From a checkpoint of a small mixture-of-experts model trained on Wikipedia.
Size: 15 layers, vocabulary 23181.
Experts: 16 experts in each of 13 layers, 208 ReGLU neurons an expert, 2 picks a token, a softmax router.
Below are experts of layer 6 (counted from 0) of a mixture-of-experts language model. Rows are named router (the router's row for the expert), gate (a neuron's input weights, with its number), up (a neuron's input weights, with its number) and show model dimensions 280-319. Each number is 128 + 24 x the weight over its row's rms, rounded and kept within 0 to 255. Numbers have three digits each.
Before each expert's rows: "mostly gets" lists some tokens that are sent to it at least half of the time. This comes from a sample of Wikipedia text that the model never trained on.

# expert 3
mostly gets: "The", " by the", " of the", " from the", ", the", " this"
router:134151139123129108141107127141155132123123132180126111140121142158172130149118090079130117097121062132117094118101131146
gate0:121120141191131107116112124120150167135137161109123070168110104138141152139101138140164096097111149143094077125150158135
up0:137135143113162097117159087121140160098121140141097087152132129121043104152113138167118136099135119136146117129119140113
gate1:078164141164123063113117122166133129104094148128105161120154135161120126150173119123152116145138111136117157111120074147
up1:124112123111130152098145098185124115152120092090126111123104130141078123106177113085130145148148133193124116123127118129
gate2:104125109117129121119137119180146101149154156154088131124128120153080121137130165116097139134112116146159142116126158121
up2:118114134156110168111136075141132138171131120128095079129099099161056104132126194156151124112117166165143145117145162166
gate3:112134081130101116143117100163128149101138178087121118178166127120135113129129170139144102104124161141115103151176074138
up3:149153175118117123097130146112178166114159129131149096142186076137137097094118142128128123139115135145115165133118131122
gate4:131163153155105125180160164127118143156138156081110130158145133143131128137145118125087117137175102050115122111145133108
up4:166101120123162065124153125140130073137164125154131133121146149135111134128136168176126076132123156133137138178161163134
gate5:155092157135142137159103137122135152112063167173126109119132146116153144160123061128165165121108079164109108089157132140
up5:101118114128135156084154152106141051153184117122087160144148133164115123095107174153109115163137157141135153141131164094
gate6:123133178136161139121167104132129142114109099122142103100131128135096138131147146099148166083122119109164084143113168122
up6:083146117100124151128100156151079119148182137126149128146131128160117122151160075103087090155094141141142137110175108075
gate7:160130165171171113140145072106109140109072170129140097121105160119136134124120102131101145102125097140129109133156110115
up7:123122141114115142111089081123175108158140130133128136118123073132136111105098112130128100149166159103145118078128117150
gate8:135131142163154130153145125126140107154130123121135112079126124131096155161148144162136129113097112147108136112129064146
up8:176081145099120131118153140147132130144157135113125112113146148105099120161128113117056167105136099130130112092134084118
gate9:180136133098128147110117164129125116111130096171125082124155152112086085141075147120111136115133146112133100137099129136
up9:084138113176113137138151131145145134169083165094138158133113166157152121136140128150145164161106093109128103132123149148
gate10:091087139169126171175152175093158121126109127146155188136172102100150118127104121132122096124155109160124181141107117104
up10:123138114167120177101163110125155131161103139134101147107173115134163067159125129117134123169117113176170101108121094139
gate11:108102153083125123114134136121141106161172096094116160141091154140110133122133179114118104137114131135182151108151123107
up11:122125153138122115094144127125127108113118161129162175106107116131114173105153129137118176093092114135138180144106146140
gate12:114125170140108114141151111102133120136132157151106124130132122108147166172143196138125142114142101088123138146175072132
up12:122103116136089143133119132120166089106114115101137106111142100148126058107105107121159108160108097169113106139097135117
gate13:096138125126107098116141126137098153126134113116165152097093093142158151106205110166143117142133109117129110114121103183
up13:102108150145133132101142146148105138106090103108135152122098109166163134084180110182176118121137108129125125145134101181
gate14:114105107172141131127146131169123122131138126114168130114123133098138151060134144120157144131151110148127166092079129195
up14:172142137129132105087170102111108085018095136111122143113155144094104123127124133108153126128108143088152164165138118135
gate15:126143162148137137117144154121127141136146117132171095130124125122086146117142155106096137145152127151124145131142164097
up15:134119152140097090166134139120109142107126168118149095116129145119106140103132165164096134128128134161121149131145083132
gate16:095158129158110108114115136135111099099077136159143123128083121128170157077117176138110133119079157116133134122110138161
up16:094144127128124086149122143123115110100089140146139112127080133119165130087108158161109126139092160112124127118145142173
gate17:150114141096164122151155089141105109141127134123092148161170111155117115122108171149181112097150105162128126118132105129
up17:130121128142153100161125134144117157121100125132092166144173071144114129101101150132164079084106122147159074115141113148
gate18:128158153150178122140158119144094136157117129104125143145131211185133089117126090100130149128155143168143116175167138135
up18:128072175138122194131052039098092064132107125161145118125088142126122114101134130101135144113136150158082093144093136131
gate19:082124135087122170149157142117129133142180117115147053135085157169127156135145135125125115150136122126132133148135109114
up19:134136130089129101099125112115093079077144124157118145129149116105102117192134116132102156141119193142154135071146108089
gate20:142156138132139155143112155134136124166117141119123111148175132111130127135163136111139150067133120150099104159106123132
up20:145152112133119151141139175124141104160123112152159138159133120093155079143125137122108105126156089140121146155148126148
gate21:123117142131120169131147143118137141112114095119159136126144102164123136153092125129125101135134101156148119157136116107
up21:088103138149108201172154145098115120104127115149129171175125106159143137107145118170165051108142085136169111131099113123
gate22:142185089151154160075151105127138142117118150114155127078101184093170121137127127112105052152110150123104129140114132143
up22:111152092135136157081155174127115132118121172120136131098130068145147142142167140122131128125105133118101126130128140136
gate23:053135118132090154131153114124122143100155139102138203143107137167157113148126120185152106143131125120110115099121139151
up23:164097143142127071120120186110136100127094142148143084139115116098111164130137130093133129137095128164117136156115086100
gate24:133110053133125150092106128135101155115141115104143159141119170100117083171093149159101162120122135133133124156106117099
up24:122113140100128161088106124142113141128111095124148137111127198129106115154113108151126169103109107142107089154139161112
gate25:117086142149143127143092115133144149116122121155131144148164137153135121099110154130164106145126115099138111127065143108
up25:148160132169107151150104106151104115171138127139119117115114153128144089129126130114130155121133101131143094150100150137
gate26:144161122153169144130098142096134154160126122117181094112097138108109120161107083130155132118101113121120105081126161095
up26:130106178144155094131098101099146139135088057119110133117115121110094145142161119144108123099074130138121119151134160130
gate27:129124093113113113140099103137161153107154133107125136191109152137162128198130125147119125113139158147131112124105067124
up27:155115138121117125142110144107118127137134117146131126153129140134139171132079144126115142089139093113150126091112094112
gate28:139102131143116126138109107139145176151107120133099165148125144125153119100127121153135132088136145130103095149090125146
up28:140132132102118112147142163158114134105137138136124093148148125128128143137125167124114160124121115112165105131162125108
gate29:151113083143146117112143134120124130127114157118147183129110151131103119129111115134112111102108140151115135096134121120
up29:136138113137139162127126117120138100147112108119130104137150107108187141136131124123136141125129100142145158116139107129
gate30:139127159125142122137132136095154123128097098156148077130077119149097153114129148101114143131097120153121112082112126110
up30:109142103133162134181149163136150080132069114103123132124140148139144104149136101104141106147158153141097147168111100151
gate31:121124137144124110123160121128108131137101114131100182106119119136149147110156126130123086114116119119122108134106137171
up31:129156180120143137144106094163124150107124139110095123102130122106160185096090141070123151136137123156125118077143138158
gate32:117101107116097161131137121163128121118138153123117129131101094115098142102120175146157124127155137129074152157121157128
up32:142127129132173144141144105149151106101128122132104150113148104146117178139128150178114077104129139155150124151123138119
gate33:122135098128103106151126115144121134078123106058128139127104145127143155119098097111133137143147105152143168107128105068
up33:126122127164151124108151127139116146112086122113129124139093138118117116127125106128143156161109160107117117119094082131
gate34:120139121114133071107180138124142098122119129116158139116150157066101103129099160108115093118132181113067114117155147162
up34:130106102117119181160114164134129168142116147110139122127147150105120183120110186106117160104159133128074117107131141119
gate35:125202150146132093111132135181152165139122142146119129110099136133134087108140145198127139130115113104112124114129161145
up35:106161135120143088093129129124128128150093129129161154130102156131172120112122129147136126097131134123141153201152132108
gate36:110154112115141116114110132125087133109127204118116143088102093109141118130118119147148122118123159141087126122110112140
up36:179103123088132094149151197171179108178133097143154116114145157172127135171140119111099144133140133139126107126149116117
gate37:118179127103114126126171113154120081143150089112072111126112118160077161120117136122132146143153105101162105139149111078
up37:120125128177133137147119131087126179121096157123145162121136114118167075121130114130139145138116153170096142120137198156
gate38:146126143140145143115125056162108128111134164109102118097130122129160123133126120159144159156126131130098160128145129155
up38:116137100148134108127143128132079136146091114131120104114151112133154157163109141158164118133115159105116145113130136107
gate39:155134121126090097113122092103144128119105141137127135129116141115091146123131135132103170122105137125088106134103152191
up39:127160139102114170113131110114095130105123145065073116095113131129120075134114110175139125133123116134162153102125095131
gate40:114117130156091151145161140135160159117170137150116136088118089139154148129102126137131145127166159113101090137098115104
up40:184146121101154180138106103125081133082146095114155122148145143125101152089108112163130163072146089137094106176120135118
gate41:178094115114085153122138140118137147112082107144172115047159164111122159142121099097167114118155073111148128109104110087
up41:156130136097140119183114096154129142112113110130142103110146184120110144100133137094144132106138091136104136116071090106
gate42:109144166145100158129114148132143172123128093139151096117098082169132138126115105130161087139100139106134099128170139131
up42:138056133125111150096136145123141072131145102097107123176116180129129130151119123137126141078180100132150127121118135120
gate43:155136078119119114117126141102089150115120123057154147149138147128135109133125127137153115106168141135147156129184140152
up43:135183128135117127130098132109126102158119130132145093185119151175080122146081066106126107119120110155110155112087121137
gate44:134173133129128119102129115113141114123139145180125145136147126128138144090123141134129128134188116169150146115174163146
up44:113133110149169137094095107140170112081083128167157138123131127078134158164144120142115109133108160137115072140128136141
gate45:122112108124130122127117107161118134114131133116180136151107154144170124102135116147130146125101126122136155128133116126
up45:138185156117141160118119111128134111106142144157062129097136113116113156179122173127116118098144133164157121113125119128
gate46:122095106139134157098127152139145176134115079161144128166088115095104131115111130140117136113089132145150113146101132109
up46:137119128139142161121129151105118124150129143129193160118172162079123146144121118109133091095113111159128110111141142077
gate47:133162128150103141133136174150185118136136116117136125177087089118116164091108129126115097109111069117105139129127153125
up47:125111165153107131140153179157197132106117116122098113158113095110133169097124142147117103108127016114111114117149126126
gate48:066115163111123104175144088140140115113143139158171143148120144113090187134162098126122104127181135083145118139129160144
up48:101097086076116113107127109138143124191080130153093147075134165110088113147103166148160129092143119160137148143167116138
gate49:150104182141152137176139135134091144154136087138097139129173141097134087188111114084154152096099162106145097126133131158
up49:138163138141160116128075094161135134151085171131097152150117087121098047117144115061149075118140120139112150124141127128
gate50:099085126132158084122186136130113116133093098117077135128135118098138142129120149170133092075176125072132096141147136138
up50:119163135119119111149137128118086126158112078085083128140132125116092131156106133161174104132106095134121174112136109129
gate51:121109166162142132134119131107137079178150127113109162164103150127152103123126120142127088111080104128126126139092136132
up51:135148165127143116156102129084121130167152121161095168130110137114151135161139133122116133136077109122128096139100148095
gate52:122197150157133152160160115099143140132121101099117075101143115119120141126126053110118102115122142109124101118149108130
up52:129111112104114115140103145065133137127091154150099160117116119125122109149133185148094161121132165055110168140148159112
gate53:145140135138120127150140101106068138129102061140110179113112131135094124161099124084147120133159099126122090135123128145
up53:157125094098173129098155104152104149106093161174188113107128153113127160087158125133152162121136118149122129135128105159
gate54:119144114112116116084169108161118129129108119133115145188122189143108099118133124131129091117156152167146112160138108142
up54:115161143138100126137127137127081122133169143150124124143083092133163148135139138118164106119119113055166115147110093103
gate55:135127120163137106145117069102126162121154158091182133166153057091098135139118123111096132145066127084156126120129071134
up55:112098148180100108148120123076157167131134126094133131144138114091092142149104132140098111145104135110171115129171083124
gate56:169145134174102110139093126142130101135131100109085126111135159123182112068172106122141123154151181152138103111108112088
up56:077130117186109128155113115076101110126120161143163126124171154131118104112128082150122085121136128160118132171073109104
gate57:155077096144108073130148126107115115086155093150102122140122171130073120062123167116115085112124099076075124192132150146
up57:129110175157137067116131117125106125087133104175105166151141155148101100104153145131126143111110132073119114114103172131
gate58:146141068144113132179125156123140102123108136129103135145135087091150077139101129128153163128091087159148131139138158130
up58:102155155167140159144105134128117104091152135120127114148110149116117134105105123126111146132158128132183161103152107138
gate59:090135162117181126190170130136123119150131149130104134136131121119124118132116190185139158106110078146137121103117135105
up59:121105112091157123188173149167122138136117132147114112129141110155119100114092176185154162112111153119126155124124090073
gate60:140100093119149125142134142120113098125116083119093114129163151150105131141128102106172121082096136125115118173096127127
up60:157164117129155135138131143105129158098167145166111114105108126165149128123112183164117142174182115155132116078102082108
gate61:098133130124109152131099111134109132149165115131144129092119173158086120133069103115121115143115147160086116106132160107
up61:130107067141143116142139202124130129132109136104129135146132106127157119121139117158112154117118097109118112105105114119
gate62:119135127140159111110093128161109116077121156118132150153172160127126153093148146088094158130103111139099103123154103161
up62:122097097139160144125117154114106098110095117094087155112125144156141103138155118109108142124109141153107130131156120128
gate63:146095189126106105129169161123125146101126099106096122138072116116117118143107159110155102117165151155156135112109088160
up63:137098152147073132130174132113119165095118081108131094129105101118139105139121160118151092114158138171134119114115096156
gate64:140091146156151135170130164111149120154097122189117145121168125109101082144156134146078141105095075158118080120147176137
up64:165115119116102134145142144135086111164183114158137116094138163167110119128090112146180116126089155119121151147079142107
gate65:119122140133141082150127109119133135120085170116111109134112123122128108111171133161170152113155186114158127172111164176
up65:110118125132120103108140143099135117135066128106093121083133138138105127165116120121094121118151095110090094161131170150
gate66:139131151150141115124126146155095107101111137135102127115130119101090173135136122144153071128125085100112131149129177102
up66:122129099121071125124077100143170132131157108129142116077090141143134107154146104160151110120067159110157117090133104122
gate67:107145152124146104071142135168135114128095137138116114130144137115145149148128156108108128102129117155113101124132116168
up67:183101103153146144151147098151131157154158135151164137138126121119118173142046144153156126140101089117108153138141156145
gate68:122101090116129135121105130139108141095137096138116111125190150145121121142131143166131094141135114111087134155105123088
up68:163179145156075146146176110160079162126147174125114140128096096136130141125149134114137139114140143132156088170156122144
gate69:148107140104101105137150179095120144153147112104128111092140122099080146127152086099147075144127157081164112146112166141
up69:085150120147122154113165116135103165116137145115146143176123099107149129099149143155109162111110123187136143109173061110
gate70:140144115140104146089096175161139092136122157133075179118085140046124105170145115098143133109136108138171133133129121151
up70:113083104129134162138140118132118126166146135102146153120187142162120145073131123129112147105166129142070124158129144094
gate71:119124123131123123133119088129123174085154183115113153130111165147171151102151157146137097165134184133109149160135155142
up71:141112104135143139145110063176147172095142176119115150169127156145147150103110137142128092135157171123091159155122143084
gate72:130162118120119092090058161110125136126107121156145114098160092148141110134113137133107109132144141132142097087127152147
up72:123129121122149120107127175143141139146159140151130132131113092116112167143125138163097133130140098143140143129123134149
gate73:114106133110105088130122130160175133117129117094147114161148135101150150136112120125099128127144192131125105143089148173
up73:119125140107073114123144122135152086137110115186139113122081140107094069141101129111128095109127188123143108108136117135
gate74:128151166131111121093112112140182122102125130104125106135153101134092108134079088135132159105116117078119143151164163135
up74:153150087096165140169118122140104142161128126154139163107103113125103117143102162151110087197133168175132108115124100149
gate75:123125151104115101093141103101095101129113145101127146117131089134134095134134138102134161116121129131160130108139114157
up75:117148126105115132094091132119107147129145138088156110130144107151129124114114138151134174106079132140118132148147090127
gate76:106121155139131138120174122108105154118087155173141104108118125136114100132126151172131119125160130114128148130104116134
up76:122094159132156119146108142111126102188111127123138159099140130137161157126100134133138127119129124146149115125110131128
gate77:115122144150164148129136136140114148138132114152134128143110145156123097102135174120122117111124150119109132182112163080
up77:105074125129132097136117155121121167175128147146123145113119157184135125162124101090116121113112114184117104145108110106
gate78:115154115101149119138176100128140161114120132153122104129154065139161139111129128085148157117133115121121140186123139125
up78:122101148140114122117118162127111106162135152118148125112082164123130094158120119163121083160130142141118117078124118116
gate79:146116145134135119152108147135189118118119115145150134104140140133121122128162143141125146141145144111152101127145125106
up79:126142150127144111115109092130147119070107127109113144087145139141130168145129146140131108145147177129142104118184094117
gate80:159170140165177159168191117125152140150140152124077126140116096114149165122158130124166147121124112166157103123124192120
up80:159136120144113157136105129099149148097144132103169144092110114149108139159163095097124108111142191123121131128092068134
gate81:143103090152143159146149169111071166167116151123119135156115140117102128092146134100093140143117167125088133144157178126
up81:133126144111123128137149107119133125138124175118147134147150167125108146103115116120064111134142183106102139151144155131
gate82:174156130158151100149136075166112140170145154142133109121130130141110149106139118153144124173129117123142147129118135119
up82:135135102161144138117069145141118120185146132184155108119156150134110118119125142151121153155144149119165152178135129119
gate83:160111109114125157117122097105140100145108113145108151123135108141128166146105119138148135123159123136111126154121107116
up83:060090111112123129214138109146131118176117127161129112183120131153135104176167173149114143116147115126112086103157098149
gate84:137139142132092135134126100074173133151123135102103131135122141149147088090147096089141149129174106132111100059141091144
up84:098151087143164170113172148110165102164098070090117103110128149107151154131120163125126099136154147153122130145150132126
gate85:087143070155116146119148135143144130112130107085128131117133126135112108157125153139127135134116116179167155104134133100
up85:113120103162081161142152142150092109108129115136094108133166151130133156095177143113152122120150128119188118114108083140
gate86:104140144154111139157141108126187112133127145143120136146167111130140138158131124095142124110138110072120159177159136134
up86:135121127137110161136141119115152107093123163150117122121161155103138160153132123099146122106150107095115168168170106145
gate87:163164111111127116146103105102102091156101153126088165118126101065137132138129129164114130107120133105125114143141112117
up87:129129116157132153130130130112103119144160173112128155128108119147163154120128131133110159101131139096143115108189152108
gate88:118091127138133118132183177081104137097145120103143108102134174130109170137104160109166084102132145177144119110139099053
up88:124109159101141147136099117100140126122153119134142118101125126105163151154165127134105135118124132111127112104130195157
gate89:146109133089117156126138116132145122093147142146122146114139163109127140159137130125111117132115121113105136108067115136
up89:126128123120108179136096123103160112107097107161175142127096122091117121138126105088142134127178107145114114145161119132
gate90:132127139092122131104143134070100131113118132148117114157147112111126121163080140149120148125189129134144150105098095144
up90:131148151106125088115136139110107088143128132133130095152147166118122146115047123150154130129134102167145146121128096110
gate91:136122127142143137136128118101100191140162102084139177089110116129135126132127136093185125134130130150110134165128163130
up91:134123104164081119125104104149111169137101095133132128130165129146110112131135121108114119098166089156126119125138109101
gate92:116168155089156069111146156129127131162129152067136108148134104145137089141086127128169159122095096109126134121138109097
up92:137111096136128195125100114114130112096132121155143129114130131148108162127196135132067079118152163176151103152104158117
gate93:126084171126108112116091119144152100127175132143111172165111094149122123132095093138127097126136133125153113140127141139
up93:151095145111128095100111106114135076119151125129098164147127120177121126140119105117162127086122158148128130139105124139
gate94:118105144086072138141127095139133130173067128150104127132114138155104099104121122097133087145140150130141138132119143164
up94:140059154136148105148157107165071158137133126116107142127118137147102113109116090170133129100134143113154165144115123166
gate95:133140070166101139081165161105159101137115132116123163126131116151124134131174092173097101124141115115110135149115115152
up95:143148148167131141098131188115181134151123108085097160129140131094126102160127113165125129162136109128114148102133106134
gate96:108110116174130135123106127124169106157109137121118129129127130144129162168092124125080137089135139096115122111088098102
up96:131108127155115128134106135119130127131129152127123120113118134135170132159113097119084142097128152108116106128097117107
gate97:146130112175139137127073127204117151152115126099102115086079109136098163113115140170111119100113153125127085103145142131
up97:128145156153153152120124139184145102119141112094094132121091111160113144144125129143126143092093157091103179104169146130
gate98:144170153115154115126113101150131169104062158098124108138111119103138175112117146121143100133143150147079138115128145115
up98:170165134129128102144115125151132120095094131113139129142122131133177159129112116107142137126185127176080148146163122159
gate99:133153120131114144126119125123132178127095141094126106098125138146134203202125127120088103147141088153147147130173120118
up99:108102096126114095161133102066176162102119141156133145179089155090153116123128116094157144155097147132109136136095115142
gate100:129180125147122125149104098139135142142142125113109152136122080133121134119156111049130121141091106098143119141088168112
up100:145131132195145121127091093149132187149084101073133136132125100133118105132154131121138169102061141068105169135124129094
gate101:107133094130162141115116117085151123085066152152047141105168098091109108122135112110142105100131148142150155141123155147
up101:067167145100110117111110157138141108136142100079169159158113197135129087162113152135142119151139113156119147101118143147
gate102:173122162129101124122088088108158107115094153130137153107129126123134162101137147154105125095121151116127108120140136135
up102:109124116128145138133156115142091152120128099101085126141115151096127137188124095096140134186142139128129156132139114128
gate103:095127124161118135107088093098155143135137112118134129138066135088138145109081111166150111131082131095143097132145141181
up103:121146143134097097110148185139077150134144132100146100100148118082160122114167083104148121099124076138120109133121131185
gate104:105150152142119170136132118121127170103119102126157129113122140132159143107091160179157155095129081109158081133155175178
up104:161119113118120140137096104074116124130131161151124084153105161128122114083123127124098119117147157128130099107115109111
gate105:159160139112092112162145146130091150131155089126095110115141126160148111145155108122126114128144114120152164090124090108
up105:120088092143148172084142123120157145092106131119162120119149188124129142132097134086165131151101127109112135113110141147
gate106:122161147118134141123157126147147127165110119104167178133153143116117173126184141116117190143116141086143132152125088119
up106:155113142100181115124107189148110114091122114170111114148125114155126110164110101110118121124140107130086105162113145114
gate107:126096150168133161056149143116095145131113098113133136119145079175149122193135139135124128106125124094138073094090109117
up107:073142113119133137199162115126113161136073111112137137124105141104112092140111131146105152118115160128105140110134127128
gate108:177111076109113087087122120110145162130120123091161095125107173163115190084136139136109183100103149146140125128112113157
up108:138120120146146108129118138121110128144099142133087134174125149111151172106137137155120150113142136125147159125138109128
gate109:116130137144084166148121115118116132130103110151130104180144090139153141132115137180122143160138152143111138120147187166
up109:130112140083129078120154130130124121121167124121126159125147162073131109084124095089150093094115120132130084126121080101
gate110:142139123146092142146147114178148133135119142126133144087161099110112135145161146142130167109095119128142144113098117132
up110:110143124102121146166123142122134121116144155068092121144132163128129096144107151114128116111145117108158153122131129158
gate111:154129131128097117119151131136169136101143139135101150145128138150145125108120138153121132129081143115135109130132095109
up111:137121140065114135141123182117152077126097128154118126105163153110136140136116127137097092148110126126185148136131119134
gate112:104105074145159144162126115129124123105091181128135113143126139091118100129137133159156110161146149098189104164113114141
up112:095112123141151129110150109117138116089093161087113146131107137068139102122170124128142150152132118097190093145141114130
gate113:109145146114119160136117141105100156085118118111146093112096129108145149153138154131111117116097081157056140141120131127
up113:138100153105135119121108101154139132132145114121173136091109087160135117113127130107125136154155139120185134132156110138
gate114:152149137172119138145148143131119124133134117169104114129125102141161150144157135105136118149192159119101108110176126132
up114:116126081146128143134155161139151126112082156141125092128140103137129137149112129122165088163099148136159125130151135138
gate115:136113120099089140130152060104098180109112100137137142145095149112135140168111113133130156127114091131148135087157175131
up115:096124152151134143142117170117140084139158163127094087123169125144132139138162155099118108127161163121112111141118115125
gate116:156094110107127130124112136103132101133134127122114159109111130139158150118114162100110145131129140139114165114157164082
up116:150138120140122161131162139125141123132156137110095127141170093129117149138124106134114059136151132084117121122108096101
gate117:135127164116109087134146134130098130113104087164147175132110161163152153108121199124148136111103137092119134120140124125
up117:147127132094123115140161083121145132096106108108124154100155162178135153129152152114126131141124086070076120104125129122
gate118:134143132100138088131097131119097147111115108145136133075103129125137124139135137157146091113141125120118106190127114128
up118:113108168137110107079073147110142135105152087178126161156138149108120118133152079145134120133136135183130157159056149149
gate119:115141129173117088140089125130154109167137122101151114143146120125112139082115188163115109143137148103087139131128139137
up119:138101129122173100122111111138146099131158125125071091136145129132103086153153132176147117132128141132140135129132177145
gate120:161084121177140071097108135114143119121111180115082136118148106123130126136120124136139161119140124122115070127138077108
up120:132077124168138097100102125112135148136084142170109113141157129137090125135125139099158120130115174097134067099119117123
gate121:122150105113116129124143089144117101170098117130098149136107155129107114112156173143090121146163146140101131131133106161
up121:054112140131130115118127157118145131106128174146117101133116206170149145090139121125121091151169114092104117159153147132
gate122:141127123128158179140152148130153120134130125130087134117138157122081058122114148117173130125145116128147131124115116116
up122:123123150151125204175127160160121083081154092111106118128121138157097093137144139096148113141123159133148121148124135110
gate123:123136097129111155137177124151112103104136141136114129143105118154133102131118039129142112163149125162159141124140155111
up123:177161102135083118168160109090115146140143077126098139128118128137127110155126090138146094119121135121096165073144114104
gate124:126175138152139112171133145125140125176121135101138150126159135083134141143116131113116162150135107119119129127134131141
up124:140109169130169147108161091137127136088159130111114119145104159158156110117121128138148118117134124117131138128103119132
gate125:139123129144093159118100166131148155125113167128154117150101135134155155161146144179087109133170120114110131144118107091
up125:123126110106153106123182107110097122114121097130093138072150107106072090089098083101123153137094134112126153145110161184
gate126:137142107084147148095117121118114132104108130132131134085143109071123091106148143139131130160080150089155133137123172147
up126:203151120153132146107185143166145146104116100083149115150146106157185178099109137093144126131145146065088144109137132108
gate127:088144119127180129125070106110163103096086167156107141115136157070135103100173119113135097131143146108182151112124128158
up127:096134089148153164148112111127141102127119151133128188117129143098110123104146071142145135114158190121159143123119100149
gate128:138126135141133157127120108119150163130110170101096180129158092121095160146129124166090167116156155106085119142116134088
up128:141117102166112148148144154120106097141092140152159152139087115090092101114111103105129114135148163104086140104126130085
gate129:149103127138127125123060119130113119133114158149147143096113154111149137176122142134115122147147159164117090117101116099
up129:130059156110137119110118144108144126149115135119133150116091165130139136159122099114113167171089123175096076098100102115
gate130:165138128066133074140109062113138148132123103110157108157129143119172104108077097149109153100105137163136149090119146132
up130:094113085166131187117122128143103127134144144141138128100126118115120159133132139117160124149131119091139115120155127139
gate131:132113120130125125157162137125093140131122131148110162111102152114101106121144162126133132158141126106133122121106094138
up131:150069150138079135144115109162100144073125075183136140125148157108121085155101153127057145136160118087115135111112140125
gate132:140117126131088135151163119130159153124097105136123146175160124147140108101112170136139148090107147113127098119111119144
up132:127079124117158170123120150115073147108126164139130189126109119078104136135099128167102123153147111112095130139142157145
gate133:129113162133116106090153175140153151142118131125118077123133152114145147154146129103119139129137171129130117110148099063
up133:138132159131131068093135159177152125152102130130140122099154135123151135121120135103148126109134145121147151113144116126
gate134:100139154126103127103104157128091100151127134122138141155110137117125109123090079115141168128147133093146177137087152137
up134:116139102119130125112137135076111154159109137104130111114120138129164167166067117088146081105109130104156151139137143100
gate135:130092141132114134100120184164160120113116149109127105124150186120142119131170153130110135122122142085136145105100112130
up135:138130155106160093140146129146063090171172123154136159125107099124131118135132144098126124147121097159156134152151148101
gate136:136112148130178139146116117139130120136095154181135135110133193072116152149112152086167116142137132082129143175111128110
up136:122132153125123158141131123098159137169076120166168140115131138109155153125079149095152143135149140086113129137123107154
gate137:128153139119145134088141102124137098128121112143173068140158152091096144149116144138130107097127115124078115163155132101
up137:121119116101146106128105121159170137144151132133119091129070147126107121154101177093150145114125173109102122149104116109
gate138:142168141087148178102117109122094120125111145116098062108085124153142103135112122144149144123133116147099140162112120151
up138:146150101114146132113104110166118147175122105175129174114122116141121129150111091132124121116127077108108140107113158132
gate139:142138148117151106092128143172147112130169128112184116186106112083118123133119113172116128195099139130145077163114112105
up139:143123067121090160127120129071115098151123120127102114115132105130142147122146151149124144052136144128083133090105139118
gate140:129170170112117115140114126092132150119128145104110091160134154137118139147109180093144179127141185117130127130166138142
up140:111086133112158113113129132105142119107127146154131082088127129116138129111110110134115131168146124131181132160136135106
gate141:155130128140152153151108073112111136148133153110082086099146106115121144134134135119130127165146136103150160120095135127
up141:121135127127161136145144120128088138133103134141157109146099065131094110111156103086144101152159133111115151134112181149
gate142:159120174101112147139151118147140108171134070122113159126091119135114147114112122116125145129144125098145152133154130132
up142:146149134137141145157140143121073146130155074163133139130101072104108117154061097170109125132125108136123150119130118152
gate143:120089132119147144091130153150119130119100160120139127146170116112121143140091129145124139159116105141123142129131119140
up143:161103137143120117129140161140137146082125118178155156094137113098156174155089094124126125102083192087125152093134093108
gate144:178161139128126163162138128121170157106162119103144121153142119154076145121131123155154113127130189126095111121067146104
up144:133108128122163119146140120125112139136156116145117126124134141165118130088123146113135100119128125097132126134118119110
gate145:132158125151104151134109106130098151129117148168111133138077107119156133128180165116115112093082131125130113067110100144
up145:148121122121113083168141170140149134156132116094132084140152195125094134098123144138118110106129133138105158110096119092
gate146:102109153105134121147073134114125109158114133153114127145149140115120114139125136140105120081135122115095097108079075122
up146:141113141107120191205128124090133161169160130141151128142168126138075154168121146131132133123161112122124093101070121118
gate147:144108127156099106132114151156143131132099141146103128148128116154179109132187135111144146156121102132156097087137130131
up147:166121143130154132141110121127134112132112104106166106126150137124110073169104103124119126108118115124131130120151142101
gate148:139124130120152159147143125091161158168111150126095109135119076114101149145088146127146146138131096144111119176102136123
up148:174133156153125141106101138097185160157116132135134119125115098133116115109124148115148126141120094142116160148109145127
gate149:104155109131166159152132121126128098130128112151136089096074066135145134134126163119180135169124121177126127125107151122
up149:134138110152143123125135118121133118121089112124139116140093103110155152135163153111178142109173137166130169113124133135
gate150:125123132148099156129113130154107167148134131119094106166165140094108150138147144117109135125137121091135134160160127130
up150:144173120157116129099087137144109111167091142101131112106110197161135093129124106097107123112140112170067137087167162121
gate151:155135148142108161181145094083137167173128099102145147092146116112119079127138091109112111135143118136137127115107110142
up151:082127161116140151166164097144126104173121142133068162127132149144152111164189122122124161155130128143167122089114134151
gate152:159121110160091131100104073155137163182125139140086122057124116122090077106141108171122139128134133133114127170164083156
up152:134081136183141132137144094102139140126167172140126178124122120097162094112117078086131092140172157074105099123187072133
gate153:130105123158098118184161180144118122101121095159105164103151105151116136100133103138135103066117066107105153148132127125
up153:110123152169109112127155177101117136114133177132147137119114096095086142127123092156116102141100105147120102078123145136